{
  "num_hidden_layers": 12,
  "hidden_size": 320,
  "n_experts": 80,
  "experts_per_token": 8,
  "d_expert": 64,
  "d_shared_expert": 0,
  "hidden_act": "xielu",
  "moe_layers": [4, 5, 6, 7, 8, 9, 10, 11],
  "router_score": "softmax",
  "normalize_top_k": true,
  "routed_scale": 1.0,
  "balance_loss": 0.000565,
  "balance_bias": true,
  "init_std_router": 0.0105,
  "lr_router": 0.000487,
  "vocab_size": 32000,
  "norm": "rmsnorm",
  "norm_eps": 1e-06,
  "tie_word_embeddings": false,
  "optimizer": "adam_hyperball",
  "learning_rate": 0.00292,
  "beta1": 0.9,
  "batch_tokens": [16384, 32768],
  "max_seq_len": 512,
  "train_tokens": 268600000,
  "max_steps": 11674,
  "dataset": "wikipedia_en"
}
Below are experts of layer 5 (counted from 0) of a mixture-of-experts language model. Rows are named router (the router's row for the expert), up (a neuron's input weights, with its number) and show model dimensions 256-319. Each number is 128 + 32 x the weight over its row's rms, rounded and kept within 0 to 255.
After each expert's rows: a language model's description of what the expert responds to; "mostly gets" lists some tokens that are sent to it at least half of the time. This comes from a sample of Wikipedia text that the model never trained on.

# expert 59
router [157 166 142 115 154 118 112 126  92  69 210 123 113  94  58 114 134 135 126 137 215 182 144 175 155 172 117 173 142 174  47 106 166 117  95  92 165 147  87 169 192 109 185 106 146 109  98 111 164 137 106 148  62 145 105  93  76 166 110 161 106 132 158 115]
up0 [172 139 104 127 165 134 147 129 117 147 108 184 153 117 139 139 207 215 105 156 128 138 127 122 110 122 128  78 147 136 191 194 112 132  71 131 140 112 115 179 148 109 131 168 106 142 110 128 171 164 115 134 124 140  97 133 168 111 185 194 112 101 152 120]
Description: Commas, periods, closing parentheses and quotes, plus clause-linking words like which, who, but, and, where sentences or clauses break.
mostly gets: " which", "\",", ");", " where", " who", " there"

# expert 25
router [143  61 131 146 114 136 101 142 128  91 144  95  44 132 154  86  72 163 103 154 103 154 120 152 145 140 147  90 117 135 127 155 143 135  92 190 137 149  68 117 108 110  94  87  87 111 174 106 135 161 137 133 151  90 108 125 136 118 160 126 102 136 112 136]
up7 [138 160 168  96 132 114 156 138 106 103 117 126  88  84 164  93 215 105  70 148 109 102  87  95 128  92 143 159 116 174 220 119 135 147 155 138  92 139  77 146 137 131 124 168 123  82  95  98 114 162 156 163 169 197 164 142 141 140 136 127 113 121 123  87]
Description: Words and apostrophes in competition, party and award names or headings, such as Cup Winners', Republican, World, People's, 1980s.
mostly gets: " Republican", " Road", " Democratic", "American", " World", " footballer"

# expert 15
router [113 102 110 173 121 141  77  93 112  78  94 129 127  87 120 161 142  72  82 149 107 184 121 105 143 113  94 190 156 121 110 206 128 146 170  85  88 110  92  91 131 186 123 101 140 119 139  68 144  98 155  76 120 164 139 135 146 196  98 144 167 154 101 181]
up0 [171 114 100 179  52 126  96  84 159  90 125 123 136 118 130 165 153 140  98 176 157  41 136 113 174  76 160  80 131 122  97 151 136 114 106 188 127 196 186 108  92 128 181  81 128 117 143 151 139  93 154 142 101 134 122 105 158 113 131 140 145 151 123 140]
Description: Compass and place-name starts such as South, North, New, United, US, plus colons and decimals in geographic infoboxes and coordinates.
mostly gets: " South", " Robert", "·", " US", " Santa", " John"

# expert 22
router [118 108 142 116 149 103 178 151 104  61 156 105 153 159 107  72 137 113 110 130 139 163  94 152 184  97 119  87 190  77 108 197 105 203  84 159 105 106 116 144 126 137 150 150 143 127 163 144 118 109 108 131 112 122  78  76 153 128 130 121 117 146 158 173]
up0 [170  98 107 180 187 106  66 105 127  78 117 151 148 150 135 136 110 127 210 176 118 124 131 134  68 118 127 144  89 103 111 127  93 120 121  93 183 124 158 146 135  97 131 175  72 183 126  95 164 202 111 107 125 104 169 105 145 126 165 133 105 142 139  79]
Description: Closing pipes at row ends and separator rows in Markdown tables, and line breaks or closing brackets ending list items.
mostly gets: "---|---|---|---|", " such", "|---|---|---|", "|---|---|", " Nominated", " ==="

# expert 28
router [129 141 137 106 125  75  95 152 138 153 155 157 192  77  87 156 106 146  89  64  83 136 107 177 175 185 122 113 165 122 162 125 111 142 122  78  86  77 160 169  55 139 115 124 158 122 120  59 184 122 101 129 107 124  84 119 189 149  83 157  75 113 152 179]
up0 [ 45 136  60 131 116 111 135 110 126 143 151  63 132 106 136 132 134 102 101  78 152 187 162 191 126 115 107 179  84 131 155 146 142 134 138 127 158 134 163  96 102 119 109 119 141  89 199 184 121  81 103  69  65 155 150  91 137 168 143 110 125 184 138 129]
Description: Periods that end prose sentences, often right after a place, year or number, and sometimes the words and, but, which.
mostly gets: ").", "\".", ".\"", " but", " and", " 2017."

# expert 9
router [134 101 107 148 142 154  55 120  68 112  76 112 135 124 143 143 140 100 127 108 136 156 189 145 157 129 112 153 119 160  99 107 150 184  98 112 141 106 119 135 153 136 155 127 121 102 147 109 105  91 175  96 188 172 192 125 119 124 136  95 164 103 147 130]
up0 [194 150 166 115  52 135 131 147  86 148 116 134 110 143 144 146 174  80 178 102  69 165 145 129  86  94  63 103 140 107 174 124 134 193 146 147 112 145 149 157 124 127 103 149 116  90 120 120  92 106 112 116 116 149 126 155 155 114 116 102 157  92 130 108]
Description: First names of people in rosters, credits and lists, like Matt, John, Robert, Scott, plus the preposition of inside titles.
mostly gets: " Robert", " John", " When", " Mike", " Steve", " Tom"

# expert 52
router [220 150 166 105 133 138 140 162 173 100 123  83  93 172  91 114 109 158 131 123 129  95 101 108 134 118  88 101 121 132 126 174  57 149 131 166 130 166 187 113 146 155 101 142 149 170 116 171 176 174 119 120 170 114 146  92 164 142  97 106 129 132 173 130]
up0 [106 139 121 148 166 166 140  96 184  88 179 134  94  66 143  98  92  85 167 187 141 111 146  91 125 132 171 158 128 120 175 145 141 131 180 150 185 107  88 111 118 138  77  92  70 152 139 126 123 123  86  90 123  93  67 139 121 135  78 151 151 103  78 149]
Description: Line breaks after captions, section titles and infobox entries, plus heading markers == and === and words like before, instead.
mostly gets: " before", " ===", " ==", "\n", " instead", " consist"

# expert 38
router [151 148 126 125 113 106 112 121 117 135 176 172  98 140  92  90 143 137  66 113 166  68  77 156 211 153 123  57 140 162 121 151 195 143  79 138 109 115 135 187 156 121 101  82 129  91 141 149 143 158  79  96 142 171 113 116 130 154  84 116  66 115 176  81]
up7 [193 142  79 157 143 158 110 206 155 148 163 198 146 150 179 129 111  92 128 138  84 131 107 149 127 138 101 179  65 121 112 115 124 126  93  77 161 147 204  95 109 127 106 147  98 120  92 136 135 128 159 207 124  88 133 135 124  71 188 149 142  72 120 190]
Description: Prepositions after nouns or verbs in running prose, such as of, with, to, from, during, including, against, before noun phrases.
mostly gets: " with", " from", " after", " during", " including", " against"